{
  "n_layer": 12,
  "d_model": 256,
  "n_experts": 8,
  "normalize_top_k": false,
  "tie_embeddings": "early",
  "lr": 0.00135,
  "beta2": 0.98
}
Below are experts of layer 4 (counted from 0) of a mixture-of-experts language model. Rows are named router (the router's row for the expert), up (a neuron's input weights, with its number) and show model dimensions 0-255. Each number is 500 + 25 x the weight over its row's rms, rounded and kept within 0 to 999. Numbers have three digits each.
Before each expert's rows: "gets" lists some tokens that make up at least twice as much of what it gets as of all text. This comes from a sample of Wikipedia text that the model never trained on. Tokens count by the router's weight.

# expert 6
gets: " the", " a", " of", " to", " in", " The"
router:493510545459569479534506494525523470534541489518473512500500549452495523527478524527512485524511521519507502514534511455469541498479495516532519460492490471518470456509451523478519491497495472461504484510472519539490472462557519528503491490519495509538488488498485447461502502518481480500480533485438463525480518495528551461494507474497515478502505500515494493515467534510503515497492514468463527472541489507517543521446530483524538496477526514509495481536474519476505509492496464515550493459474504501481496472498521536450521443514518505482488537507488491484442506508486551494525489452466507512477507492514502495526524501509489497463517468545517500502472516520470490470484534501462496466468510515469525515479478492513496454479517474526467492491515513482508495518474553
up6:477497542474509474512468496511474459503412528531493463503507502535540490489463489515513506490487518504482538505514426520514446486475484481468477505514497488504512493463491501471500486513506515502516495482495496541519507500482502517480488512509542496456512493494502521490443501553552521495511519506501462450457477521558499498495484543525485480500504512514532499513553501502532513485513499478488509509526513549492525448483510573505482500520506526519511537497521526465524505492543512525511468523535555472496485530478487528474506502516511493466518512490490540526565492494488498531541489506542497500521557467461514465478488521495497553501493520473483472525500515500475496517465518465491519476500494498499517515511531473490498538493475498513514516451493499484558525485519558
up7:483497538541474476495476521495532520451441516496462491524487492509455499488489529513495521500546507424482462515504495514512467525519478488472463492468536514517503501479521535492483479530494477489536500481482479514520504467430523460486500570489531497476513476491522520501499466501520487484537532480509473502497471517559478583511496517503442499474537551519519487492528532513521517507498520502479533528485544480499490483451516559524474451500488473484457501466483512512529454483536475527478464538501509491474521531532506506484544493522484448525516479522498539525480517503462509521479518503506523507498501489486529517473509529495448506488477504521491499500478517510507487515517496468477478487492481512470493534501481476521491538489502507503520457518509502490539508504524520
up8:497496522504495509476499502515481523440503467545470503469449515527533517476517498518466523524482517474437524579475527544537512500508509506483500509488476485557488524491495442496486515521478498510488524489473467470466528488503524518506474463485534444468477502496500491525494500521538535505504560506525510462547506533484494482519471531467491479470476491466496463486505492516484468538517509456542502439501496509541483501503513524542511514504505495510521508531523487494486486539507506534522503502565488505494486501506444467529505513535504507489537489507508503476483539530481485505492470508493508509497486512474507444489526482502535517518471485552473492551467503500527481481492486503476523515517461566481470528507513510506529498508508529509520508537490568528497501502484531
up9:480485513470537504527485496504536509528490467502535545500494493537481444516540515549464518524497458514480455523571529513500525522482497528488493509504459490475512487516442491527482531586501469508470440490477480495497469499503507490524513473524491532496511484551531514495464441531505480519451524510487474494492469529520504508474501522518513490421527553451459507522507498462512543550506538504498525548468546486500527500502486487533519517485482499486452502516510477481450506517480487514519522510513513498484491485486484446524518491493521476488499493521495494492487497521506499499522470452538478500498505530468518504501500499514509491472509482515482498504505503539485496488518482497475481517523504520471513524479489546485530531490517553494566505487475506497481488510468517
up10:504506464514487527520513529500522503506498513475483468498436511512507541501524468474496511516490462516479522513485492525502500455520468459521496514525472494494527508517497546505517488499502491500508496527509470496433494482496523475485516491495551475478514471491479527499490555515512458513512500473504489498466518484564492458469519454515497496532516494496480543481519456460536491521534533546508487497516474511501511518478483465451470561496467493505520491509491490493547516516508505490473509501456486470546528499469499537558541502516507530470515494518459479497540457515521512509462488534494503475504484493475479526483460509522503541498482507485514494507493470501528481522524505468459510552502526550506513525490524488422552498482472498473499501482490434498465499445472516
up11:490482487474490504509506497465482507425464539540511461472520519445461528471477498508514481542439535520512543501502525481497514527477546514488533521544448501508502497542493482496530517545510502504506489536495526493507511510478513551520453529477498482471538513514515482522470467459467548468516479505506513456460504495507472474514467508493495490475505464533507473484504465518495505472546496557553502472518472500520502545499551508522510512516529452482478529491504505462485492474500533495558506491513527501485506496457490486472464527501519437492502512461527532481522467490502509507502487494526514539470532529474517524489513515499485515498495503474476533507476477512508491520515480491472458539516530506541507507490495522537503510481501502561483479535485487533494511505529478
up12:466488463510513468500493477484493487479448535520472486482475482458469521472482513509554545484502541485487526516522458487513470507490497535513487490514484535474488503528509516514522519481472510508485523514521491491531537490535509518514503514489566426525509531502514487509481519448545447511505562467490497510496498516525488518487499492478481510503478508520485511511502494493512521493475526472507492521515477457497462510449542491489465484510496479508509543494485506525493450453528479478494520541499502492488487477503495524531507503473475505460521506497483527497465528496486490445495496490471485493475490523509527469472475477487487536505482440506526556497521516472501460524491495548467454549528535517471465560435471465485507501499531470522491515529474481486520469461514479
up13:503481484497543491578510495478490430513555472532511512455518489497488500494512552486529472466501498498492494499501479514522534490481518494501456519510480492531465506514481475511500534495461533474522532488515506497449504494454506483463502462521503488512509526435491491511454487516490465514530502503515491465485524509492498505507499532535456495498494467517488509502504458526485481505515514489505421593497504487488478477512515485546510516512508511515472549506491518481503475501526482515484517505492489515493460484489506520503551501495501506488488495489488457519504529510449504535508537533516510510509492524462529414478493498471559486522521541517523554496493470490492497486502498483512471484487511534522495476469504517519519488487450516509473513514474516493500480586500515
up14:452490527492485465543507487504481489468527505573490506467506490538490530487514503550502524517505478534478492528506517515464481511496486497478497490467503499556510543478531478491495478526516528508496522508481526504499462504480499495506469509507579515496498479496520506481482492519459523496542483476506536485499509505541474530477471483506459498452508523498530539522524492521497517508522498515560516500473511539543476439500535556469490485504499442487473510475519525508533472486502517507449495506479546458508510516510504526473530485537484469529514506530487525496515465464519497495475515525528529531532528507489516542475459543516457562491467557459491505485484495488504500541473518479492490500540505513495451517495516465524495507485495471482483507471503497494506533486507557
up15:526507530533495524509493471531504540481465500473535551512533526475549532523552460498505486489519520490510497531482495510526517492541563505479503506496530521473504502509405487507506545514496484526560526526504527496489513547509500494506513496502464462514506545534506518511496487474517473513503481495487527514495492554488495501508516533497503481485518478498505491520502510501515502465483540466509498540488488468469487488493473471480484508500459465474522514502483473487503490533488509487508481540519503509489466484507507509501512481497471454485475498484516502490471495496507492456451462492509499462486480497546490462480485524470459490553502506513468466475505511508485482525512478516493519518488492530521564530584524457479543501490499568464502553451461479511532478518496491
up16:467487517527506483520505488498485475566488493530477491448498481463497536503508536494514474489511529526496524523542484517516503505470529515508544493463532484544486510492473465514475489502533489524491471531461518477509474490518503513496498491471465517496515497511501523484537477489507523456460472512503478498495518527529505524519493545518508542506475529511509545481508434516553497504489479502504522469544500526527493469471525515480465562519517471530540519448511495491465532518535509474519520493479498501498543453538503484536494527445496474500513503514487515482506552523497485494515467498493486472462540528494518500499542524457523506514503487506540492461456449520507499494501508531486474490484497554559467483442462510511479503491499475542501484520459485540512494511460517
up17:492482528521510520475498507552508468559500476515528513499469465433478506463514466507473477484495500442518474484558482524523488523505521525484506475485454444510510508533513475544463498472486485536537529526461516496493509463506517513474493483492490504525494531483515471501509472489522518495506492467505498482526496524518484507472482525538497539531492503490497543526504503503512481513522499500466498500481544472510508478501515512531464502509491517476536477443482457496460509490480525496507472510538520507512511496466505543501465539513544488490482480503493508488477566500489460471519469524496454531484534552558484477483519496540495533469501441493502487467501468470524482499526513531529454492485482532528493465464512500529470508470449475531483515521491531507523467503538516

# expert 0
gets: " |", ",", ":", " and", ";", " ("
router:507507482479599481443486513472493505498478500476469499483482510500499463514494500503476514508490547467506515502486488516522477533488523524496530506507464497487536535508532507515520442570534487466508523505480484503487516563511529523503499528475485504507479468478434512516507518546532505527511513557504459504520443469489524508509505473482490465445497529484496506494522464554493470490489485498516473527466510513498487512488526498492499522500467546496500488499505493504483559554512542500499490489501514532470486477487457528526521490499513528518490549520508483511477492511510497511498505540485450499507499528446475449506514477492479557529476500524526487524518531482488494501470497509482499538458497535504511460514508515480497467575496507500498490466507495504476486463516459
up6:503467511481484505524507473496526494510514490496486494479477522508534487486466494530476460468493520474491483470524523544491493532498526503513489488474502531554476543508510505533485485501518501475502511491497456498494545506510513470534474519518485484470533538476507504500492537504464496528526514487512525483534442515483483523500450481486529496479535479450508487557504514496539484467487468449497499481466495546550509464506446512528540500508518518561507453522493490500476499534507547494492493522498463496480506498474493428516519487470489495462521465473438488478466525504474490506526503563490475531488508542507540513474489473514537519503505472547507469491523477487491514478518460523496492483476443495490534520525478482467452516515492543504499474507467518471468527521538500
up7:506483492510479524540475502512451522508512520509544457544482492530486511473492472526491522516474549486530520535521521522446490491514498500484482505502498509467489534520525497537485525528483537518515490520514517479504512542506486499461458504482491500494510514511489507520521469504520509515506521488503558521499517532507463527528483487518518525541492496512492478518525500513533500527501517518495482577490512500519529426489458452449458471512477523539482511518484478510522487447507515480528475515470488416494514490475523550511507558490484543470520497516506462511501496545494518480498506488489494509523485534522459491489493541504460516539461508501523528494453491457491463490527512545473490508483526512436514518550483477477483527489509510518463481503495513500455464508483497
up8:481495493491503488480536492524415491527448546499526507484541550501479511495495489496471486532472551508448502532518500505461511499490535472502480491479507475468540537508471507561529495493550528502511456471500532525539490482516516474556491478449502524453493528557510490479516496521525490487498479503528509502468507518499487512544484499506513498511521537504492504498496497515527486546534491498556439516498461558513490446507518502541499464487487513454528498471490502508481501482496501450475520488489521469489494498458508463514518493495473563541481480515473545468501490466516479499499520457534497517487553485461487530500469537454498492511451498488511481516479501495500503482515494483496518504486482522509471495541510485525466499510495461511505489481514503467490481524492508
up9:490501494545521514523491503498499481496535498504505485468502480497479506489514540456481459471497490511494433503501512512514491496491491504489474513470487498524477506482484484519515518502454514507491465512500478483460501490489497489500529507489509497487529508410484501510452494509487509507546495468533492466490522495494495520480488505528451491528479502480514515491486460522510520495494522489479428545457517500505487491505495482530523520498528495536473670510516539490531500491546506516496498494480492498544504500492534549512471486501497516514495495468514460529481486519444504522521512507530497499500494488529591474500493515532468485511510485510541522509505504480471482505502480440502540481505522508504520486527491485548531499496486495488516509493505487492490463548497500
up10:483472490460464527530472506503499497514495521537473480492508535514469512510495495529501519523506540505468518505549537486477514503494499522508561521508465484508525483532508453486519464537486481481541531523542507509486504524494455532466505490453490489469509503518502497495531511515522507490458527511478481534423523506461498470514502487492459502487499518571469499513467464501450528501487532530575505517502526528532491484488520516533475466536482515513518463494487500462461471481510548452577500495517490495461504512459551521485478548493485518502461484508511485516525491524517482489512543501495495522474496499508520500504514511493453475504486507525524506498460499497547524481533439512485507494516492502491503493461521508530480514535548492497467481481480480509463520492518514
up11:487482508486512502466506480513505484506450526496468515509532495500511500513531531498513466479461497497512470551521477530526514467523524482474516485534504508518479495473460483522517507486497491552503511489455518478503506523545571477472494503533511489498512494486505517477464550517524496520494485507519494522514502501531479557513510521498523499540480493476551542588523471488480476543483474495494481499460486521507470462478518466486484526538494519492483450472476502453507524500499469500509508514470461503461481492508480529467494498523512490511531484498491506457494514508521519490515433547463521470552525520505520484489496530497513536520462506487466524536517501520479502524500520488495493492530502545557452538494559506508507484487483497493446525465526499501519505444477542
up12:487479535516525525500506499516496507492483536507540473468557542528505485458516503488488553526518510524462481477497496534520504499493526472518465491464514528525490488496506510495501474493520494525506483500513518508513473526483524522519545466531530523508488466533507527491488497552473511497471474506523533472481488525503497488548498498531496457509523491470485495530539501518516502535442470500510527506516461499545453516533505485497509513493478498480546519430512469434454503475494483487487472504465506477462553498481539516496489472508539485508470492515514469481499511527473429502509477505580490547508492489503513457459481488501507516471527457554482499486507482503537507489531511523499513500518507498493525513477462441501515496471493470472483527512463465509506526535540512
up13:461506486501483480500510498514495513473484506509532475539479493483473520496542542503505522505499538484492484448487498499526524492507522522462495446495520481463484497465490513506523529550480447503493515512518526492512524480552488494548503520500485532530527506461489503481502502539484470508515496519524551531478492505522502490468509473487522482520468501508495501526485486505511519462521535471456479470510470478500454526488505516524507507482505431517546473525498506479500506519516488551535512522460478466520498500527495531509511497502546506497516501487559536555483512533484493487541494464464530492457506525498474469525536535488484553549493507493562487507475443519590492506503487511476524505485533559477495527504462478454502497506475492477500514523521519499497483521459497
up14:500473499504462476530504507520531502513511528500497467457504538450509474478499507519481496485503507460546460528527470511490506549529518527481484521478514524489493490507465509518519518521502519530520534496487486515553493477485522479498526537500511538482550529511508505545521534469523499502498519490537466503487497512491476504583487493479513508484487505468493504524513491496517462489481498480510498532484503521515485517474526505496509507511514520536482527425479490472499521537536558547554575487492504519438511498525495488511504513472543506466455500518498523458493510489473476480510520509492502490469511561485511559485497509492550493481491491566536498449488492495485498484530498539498465474493465487518498472496503498484480537529490480487462447508512520455488461513535523
up15:451484528500487448512483521510462511448484478489482515527509510467470503488477476508499500468503560500469460527513503527471511503537529504485501470510534501450528538499503475495499505478510485504518511498518506513527492495468502517509495510481520486487512472480500510463462512497515561489480550513512499509488485477571492518502474509483501493515518539504490520539493509515505461503527523516487477524486494494507516499467551502506464507499524491473518470531508562469489486506514529486520493501490540458528467501485522506511506561507531497519549482503467491540530511516509479520501527516514499478507499494590530536487537544489483534546506454477502534495430480486457479447502507503476504505537491513499451492525518507430514515527474522529427508468510483515504497492506493
up16:426473507488500509510497503516454508533473486492473487499535483500495495462485497495478512529504466529487520496528507522498492489495463476495505526456505510493521509494493460552475474480498504507468485500490467515501498479471462488535488507512540428491482512532501494551498496487469474506483548472527432424511508504510486504510525517487484520452500520519485464521489486474521500478526509533516496469514561506522507464499521486480512507548461525510437524522530497521494516481509498478513497476477526555477520523483475466510480482460490519482482500500487511478523521514503521536502478473492487527536481456516494488502431469534531531494490503542518466530501516528486519501504464409523516505476503521538530524471539472559502481494537516509516499503504505511491476483470501
up17:494471512497552460518440490514506474471498542502458497506514494528523522496520485516504516524483537482496482540526479531535534539481487547485500492512502506518514534504458477492504502499524502489477504489465469521494517537545529484467523524513492476460492496494499465473461492493520533511453445502518513497494493500552482503507492522487479540524492536487523532484524524499473495499453495529500478486451527476517473499483536453530480533539522488473495454429512546482512509518489518530490483501507479474516481488499457528496536548500512559496533487518502470458564475540509464504479512501511505505479509517505490518468465538475511526506460498484504559509445533502523499483493530481501510495513447502495474498517543458492466522497487516478546501498495523513515467468511518

# expert 2
gets: "\n", "-", "|", " (", "–", " \""
router:514515580474529479490499519488523507451481513504541486490535508495522497509493521496510549423537468462499528514519491536491477448524490499458487488552527509507484496485527537466506482514514472497520484470497460537452480488467460470503499541477507484530520493459558478506511513499460539497517495480522512456530462476498476497494496543507490517531518465499498532494546541486476506505465507524483484483510479492497520560501490558476557487500446455513484464498534516494480519475514517482508499506506462514491535504512507467503480511472509490486480508491505508502487545485501496496514497541535516513493530471463554491523464497467493534514508481527467465510520512576493523505506509489485491520520547468479488486533493474487504503495539529515526492494490490494455500492491511
up23:494487513497511458479497509511455502494503480514507442492482485533496475525519441487552484513547505497529500486433520492528485498555508483513505465494493483466496508454509499516516550475514507562463508509502529487513529507496533480440462486447492492551510564484495454468501505527517513508539514511490525517439506496492498506521485489479502511524503537475498490514500511535493455483518510517572466475496503510465471518493517533530475507537485563481437494504491510476482515528466517528504481492470510477473491515511462486479475510502504499548502501506481543474508477495529522477556495480524530504491516443495494478513569499512496470467482496457507493469484527504494497495467508539482482462484499496519548507498495516504514511503500529493490491496477463519487498490477535
up24:439503514505497515529496488496528464505435468536514489512524493478455501504496535511483496481518515471519452508499506516528474490447526505518520507523484549484495490468462495507496500525502517539515513477505518489481548460525500502514543564539498480481530498475497495515552502528512517489475538466497496481546465539529480486464513490461498492498482523509484475507479519505462547535450495466511491501535560449458499494467514490542499460532492497496499538514511469459503486481507505548485533492475512526484453518492510471478503513453454493502497486498547502482541512536471481522478523440498492451518456531538496522516515511503499496519479507544490470501529506477462487482518491485487499467499486478525478506477484507521474515472533504471511526486523477515465549509495492
up25:500497509517503519491504502514448491492485452510485503498462510480443517557448451549503478470477464478476452499522492492506464477483504513488526457520490514460490523493499486529482483492478505525448490497509452495476509498495487513497497458530507531513487537495479509485510496511518513473517488489509425492488547501562492476516487483488472473499480512527466486504507462529501468471502532471526500515534488483534452503518535488492481483495545504452508494471494532488516534532507464491462489511527509451518494538460532539505493510475475455485499487502490491498537454501468494494497475479511493471495502538527525513447501516536464499446486481490498492472489488478490459522484503536529454517550490481475472513415483485493510488511478480546500459501499484488498468499487477
up26:484501467487522505499530445537472489546459515501499453519494565476457510490508512499485465511503498471497544548552479507510509534479547523498539523496480479558491476532494504500523506535494513500515493560523522497528499502482517517465483460507488457530512516462502477549498516482485468417497534530490480514475525526477500472456483468503514455525509513505479478524493486490497491536488554492528477515495465508503510522493527502533507515507536530523511462476511524515522497502498507549434516484527509499492528533481507514510463552479513506478512496480518488476473460521536496453485476478506507522449479499507463531531467516527479508464466466464508494492489539500486475529486507492512503488440520514508516500482477481493493500460493483558503515488479498526496502511519525
up27:484464491521513477468447467534465493536462500507511481477508520521531508464535477459483493525473490537485491532513516531494511517485483527513528514511456504501499496470502505499518491514465509521504482503487495496510550509519543503498474486558497466531489453499487449495495486492506505529488516475468495532469470486479477485476519516464476505503487508481508557512498496464469505503460491445496486479521534478456513523487511461482516488513525496453508487504506499521485555468482505542505516551511533514529496559493475495481477507501496487535477530491520455477488520559473478525494457492521503503478463505503518519528488500510481525482503459539499503509451520483560505547518469579445503472540502497449503508486488433505521501507513484465497477497535488500489477507495539
up28:501495513503566480488509459484514504501486524506476488479564510509497552461470489525490467497534482523481493507557472512495493485523521459534503499517514504480511494474485510499498531531568462503522499468475507476524488516492496468513514542472540498486518498474537470498497478531509499485439466507573469541521494504514489509480432516523513510538420505522513522505516500430507503504487484499504481447527526553513482467474499506472499533527506489464544499516482480504493501457502474555529533511518505488504506487485485511466522480494550543487508473471543469494483514524463483490494474532489506491476524468491466510504477478493481512507488481539508505551543531533502502462471498485524512467483513482496520513518537500507501477487517457513488491491469496470510520491482528
up29:485501549492516494510519464499485488490505497511483554504555477505498485523500540490473524505491513479532494476507479562505516504502515515499498474491487515495479495525484520513472510512479509500502494464490517485499488447522520488566504472519482515447535538542481523525524535559508508506490543409497517477528454513517505502522526500513497490482499484505504492490523493454473448483499480494522513482484500495495517481508531506535509525510500512525471482527480517504475490498488531462554477518523519497474469477536535469483509523494490483504558470487479493455502547472481506474497505520499474520452504527533474486472512448490530526487503477507531439502528494551482469498497524513522566494483436502496506510499534499500488525513536484498554462446448479489502471469508499
up30:456492482451500511507499532563465470523491505544478500502466453475520499498468511494535497529488544533515523499514493509481491518516470508501502522510461516526508507514484516500466485499559458519515535545439523524501492535509480484488508538453484458489515513481506473556510506514523498498493490497472498502475477506527501519493483493444457458453460526496494495505493479502477502495491516522524531511500528540489505505470507513513497471516554515473501488522477504488486532551516537507489468519462571460491522488520496468496526510502516503520545491464498539537504538543540496454492500474531513506456528482450543471530507504491505487512509479486516525505463489474497477488544522478507484494521431544506527535500499485520519506519543520476507517517544486470502479466494513
up31:494467493545516510527501466515438512481525499518491528502524516468527506497491470491519516528497491515525476520491541519481527503515492526473482459469460551486462509558498501515520524512449507509444456510522536517543477488487504500477538494559511459506496508507466530479537470495483516532527520479448480493533505494499476520489474498498485493519455513498491558524491503497539505518462524449485493535467512474530503493497482439479544507485507480494444510491577529478475514531538533516526476497516486517469456491481509491500541558474468493503542505544527508506466453506452518516501497515532517526527462493497495536506513494483485503451485494477484502491457493540531533480512501508485497472491518497514501507507482487493531515504526506532509502558504503493488508512510512
up32:482487470488523533495497503523522495505502506495479517514495457491436459456513495499514522493524508495424481510547479506493486478468507553469526490523521502514478485510497514487515513498512493481498448517469473517495497475503505487478460497478502449482541534507540502511459549516523509496495496492494454474522505490494481510550493511466469496497515516501445543520506484452508494524506475530509539511481485486453540517496488518494507514527525510498508526485497557429527495557469481516480534478449477502526472487497541495503535548538483520479518523498499465525507491539517512525472462519511478481499478489450551496518482506522477536505507490445479534508482449494499477435502526515488521504512505514517536465514511493509548517540515479546501504513493494472477477463480508
up33:492477467457501534518506498515523497475463482498470510510457515510483473491475543464506457493466479506460472519518460521490486528443546457486505502481514536500505521471491490499498480482499516469492476498531514516474460522494505483449499519524551512455466471479449528544533553527517501487503543520469472511497534509498499488540473506483438480528512491500527508500547471501472509504504504466489525551460489535506489489497554535509518482523512505515476496471514538491535536513511489495515505495504574511482473468458488509511501526503510533494536510513473474529483468499505489517507492534492486487496469484480529512495506456531549494455491458479496474550475483490477503516539464506463506506506497521534505524490563510453489541525490486490484512491498510522496486489477550
up34:474478519474513507516507478490468404513550501497514504499557501493534505457481496518552527501446477483484400484486516512533498516558483486508502525481502542509529497445489477545520521540460485531504484510511526499502533458526505493516523511506512508474498495498474523539481484534507491504501490526494516487480474514548503513496453508447496498484502532505517467557531514553485479497461450508546523497514493505521511505499469473514449513500542516496514493500506496515511483513514478514504482502516518485498486484448532480506472505492466487490505480480524487476529505507505504513480448515493517541521485509461492500452519469515528476523467491499513482460505514476538506542494499536507476507511455507488465536490478480509519508522474507519498477514470550540478508528530502

# expert 1
gets: ".", ")", " |", "\"", " 0", " "
router:487443431491519482496453528495467471554496536493512486502509486519498540476544508532478497497517493533460485475502447510519491488501484479496517537495476487463491579479541486475482508481485521514475474517549495498460493463462462516495475496511500526479475492520494535511435508509493527496463452522527503522476509539502510490515505539511504530532487499509491528496474500502538502485500526509488508511513519564513492476503465496506463493530471464531510513492489506470526448516528515519474526481493480516517487499490513459549505526507512553478536511490505532490549462483512438496517527465508469478520495492475523527473530522492522518495476475448490540479499510463521522504531485511487497520523517495522458447482492473491464536511459532514524486486512478486473529486488506
up23:459457494553517532532497495510482447501538472523504501494491480473550492508501522516520496458478512475519482524517483505516481541468477509510520522513538502523489525457480466485481500550509500521509493501506497503501538529544472526457505505482528473500489499429514526494481528509477487531515497496503539478442478471540475517504464496492508473496432549548489535510500495493509443529473477533477450526487502525521443469508520499504493509560485494487496478531534500455470482519499529500505486539468507479469491477496454518505518469476533509476525449505467491531483494503476493510498508504511521523503524475534514495487516523511497526526480487496499513498472505470528465500480480476459530486513468522509503469528522474452490518473477535461458484513494541462473463529499521
up24:460500491474502484495482515501514530522520520547477513499517503495486513489457486498513492496503484479547529484507517502458502516514538510522521455494482522515542531519525537547518480505508513483493468540482540466461498500528506492511528498508526505537501507479510478506503496481531477497508516516505437499490517502543480529520435491429470516487472478545503510516516480494452544472513490519502486506492486503539479465481554510496467452508555450504517580479491476472512504509487468499512510501505496502482545546468489520485475519469501492493500500527492502499511462515484512468468485487488510549460460506559481494481496551497487506489497524516538495539469450511527496490515516520492482524521547497474488497447525504549526476498460503472510543494518481497512480539476550
up25:503489476490527534516501486505459472528504493503526490473520545502513516481473496471438514492507483507506478510484480519514501504518555493488474464453507540494476512532489490546520510548514496540469483552476520508491513487501529515520544516504513512505536507461520516552455501479502502536556557469478539443496497531507493454437486515507409491515513479533456476522514513505540492534525501516494464520459487515517480521511519513559531477483534506500520551517526516502491499502518464502491477536523509489503543507496534493510504494481480482466507486513498476475490522506455489483519510484547500546510498459491528473531499482521524495484492471487531524491497478484534485501513507470504451505502539510516482481512514444478522505512485513530501507525521504475474473557496501
up26:488495507553515545483496457515467491522532501468503482493505533466467532452429486554500537503480518520488448467503509527552479471567489500525532485497491500512503509498524524531493510524546480516489521464467466483527503500514556483478474515526542501543533526503492495563522504502507486475520527494499543471515525534523488475486487530490470512521487492472530477499528485483501508523491508513497495480461576521546472520518517526506480518502492503487537515477511529455491513528518489528518504513508521495523477531491492517500479529500487522516516457476484539459496483542480514550515484501479509481498511494492539503531514510553531537503444523501500471466487485452545483541493480510535511486524493510471466486497470504477480474513501498520547489477507509493466480485520488
up27:489497524524505462501489459541493482468450527493512459531468477539471501495519520512516529538518489553488505494528523489511510542516491524489463555512501471488508475489515524492506523504495479535500505514485497476524512473484497548484477518498521524524530499523484475501469498531494530461562530466460470505508516547516511486472501464488537491498514490504482495468501487469502551512463570478558543519476507485507497457511448512489508517515437503467561479536514428488478501538513521465513518485483484502515526528455488514479483487515435556499487500484493485517502480541506485499502509462486520475484459535494517513512536482519514548483479488471495510506512489492482506496511470505511527461507473524483522508501509489526489475500470488465464544453508486490478498530490517
up28:476490515475506505502493491505505493538536537501464504482503519465461494494503494541532499500494460461499510481533479535504550483535491505521456453514512506509492512507513516499539501531497505522494479447496519466501529488476500487544493509506510493511535510516505482473489472529464510458508518519495550473507542530462484499515513484507513505548498476453478415511552489443481512506491519507521512513488496516508519507473507512475453564500490500498526459542524500510464471473503481466468490544444528503483502471452477513511493521472488526490516464496506531498501471518511508460535493481499527447483477495497512490491536533502441570528476471513517510453523498507524488524471441512509519505477528513499505522487491520483487517492495580492487480516502490510439513498507502
up29:450441490496501543510470503504451479534482535524434471469521523514511479525488487506515541518511512520495495507581489492526479505504522503469500496535521502476523502503480493498492478507512516481530494488498452500509527485499495520502469472513509528471498482506521506499463460521478530476460515492504452498496511491534480495538518519526488480512464569538535494535521505478484454554520504473483494453494494521524524472455517497527490477548545496487442506484484535492475520513497518504535510490447526501483472505501506467507475540487498501484545480503478476484519492507473508481533507488518478544481443480498513510521472526485486532493495457491508504497450515492526429490529457529485488501514532494496512518493480490487528506461523491484481468512463513505510513462459564
up30:489478493510503521533502501508512509497500508514506426519469457486527519534487485538512489498540516511519454492504484506478506498531456472513514508486503511508493542469510505505468498519465541493506516535493510492488479543555475467459548480514522522482525490489511448502495486552509497514508445476514534532462502496518476513511463520453530495512457512505472498494504511494510471483527497501537498438509493508520479501515473505516480531513463489458503516521500499522507511459501476504497523587507503488464475493476484511500491488503526498485499478483470503521462519513459544427549471492471504484492525491530454475482514491499480498553516527519504507500506536479505459544476510473462488496490483558463516518529474501492459551465505523445523465509485528491516456526483494
up31:483466506491520509513480477515489498484500491500495485457538530474511530510460526513488556538490473483519449512505501512527497541526463521489542435510464539530513519466536506497508495524505470480504485514461541517493528516488500525437515488514544476518500530516506497525538508509505469513510483513474505514456521513499493484472498493447499502510490595497491511498517465525441491559483490500470541467494530487515513505500497536476536486497497478488483472506562510558442517509524463490475453510502542507527526560478498520496496474470456477502504502480503503458508469512474501480510484489479506513465484456509496542518467475486499522486482470471486499471487478505529485503495503489528480495512482552497516490510505460493532493455479511478515467482444522517497518516505484
up32:492494492486528530486505506529512485505500517498455470486472482495530451554446518468533510534504466459502485524503513512528513536544513527505514488516507506511509485548529494503502488495468472533503485501469502491520504512509551540470474525535524504533520503531508499513515514513497495474500506512480486494488520528539508484474481506512476500538495571462538450503520507445441497491501483506485539497460501507477484538525534563490520479503535515511527443503537516485487525530518514491501561505489508487429523508494482512498491481528506496499515504553490475483509497566491482509528540501477508473423440512493488507533466466530496543503491433458508481475499506499502508505487491502497521506501498502485527506520529493468488517474478519507544487481475483543492506457487503
up33:444488566516506498517472491516541471479507527519492503491463492478484528543507502487479542496535484506476495470496499492494499508505499502485510502499508486511522470464477479496490450505539496477491566490511482499540504555535565527506519475451518452480526498450532493538512506468496531428467520499520463485520498526447493496527502522478490505490503502512506485546529506466476497516523513504512482479528521540523497526462529500537522461533535494504501484481502445499508501497508522477507520497480521518487523516454491504505445553476462460498438478489489501496491491494511500503536500531489506483478517473496478530506475550503482511495481478498495492508519451519519507434490498519456493507433525538471482483527533490507495483502503457524490497498494549529516486508510541
up34:491479494477520526514484513533497484500499521490467494499511459522497488503490506469527513502552459495533510504510507535471478471521448529434506447504467501554514498474486453538522488532508501514518458489490570538491531477505500466530545503484505449509543495539509475500501543473527462508474513445497475515441493507517491533479496474465468517507483521495496515541507513483498517503458475499449507511490513483495489515478476489531506521505490480492476483531504489487519512518501487472529521530531488529474554561507470499513486495462513503499471491488509468495507513544460493467466464502456481473474479460522508539489493471502499516498511465508509453513497502502485503466498485431456531500502519516489474497549498433527524501502483451511481514512499529483477517534505511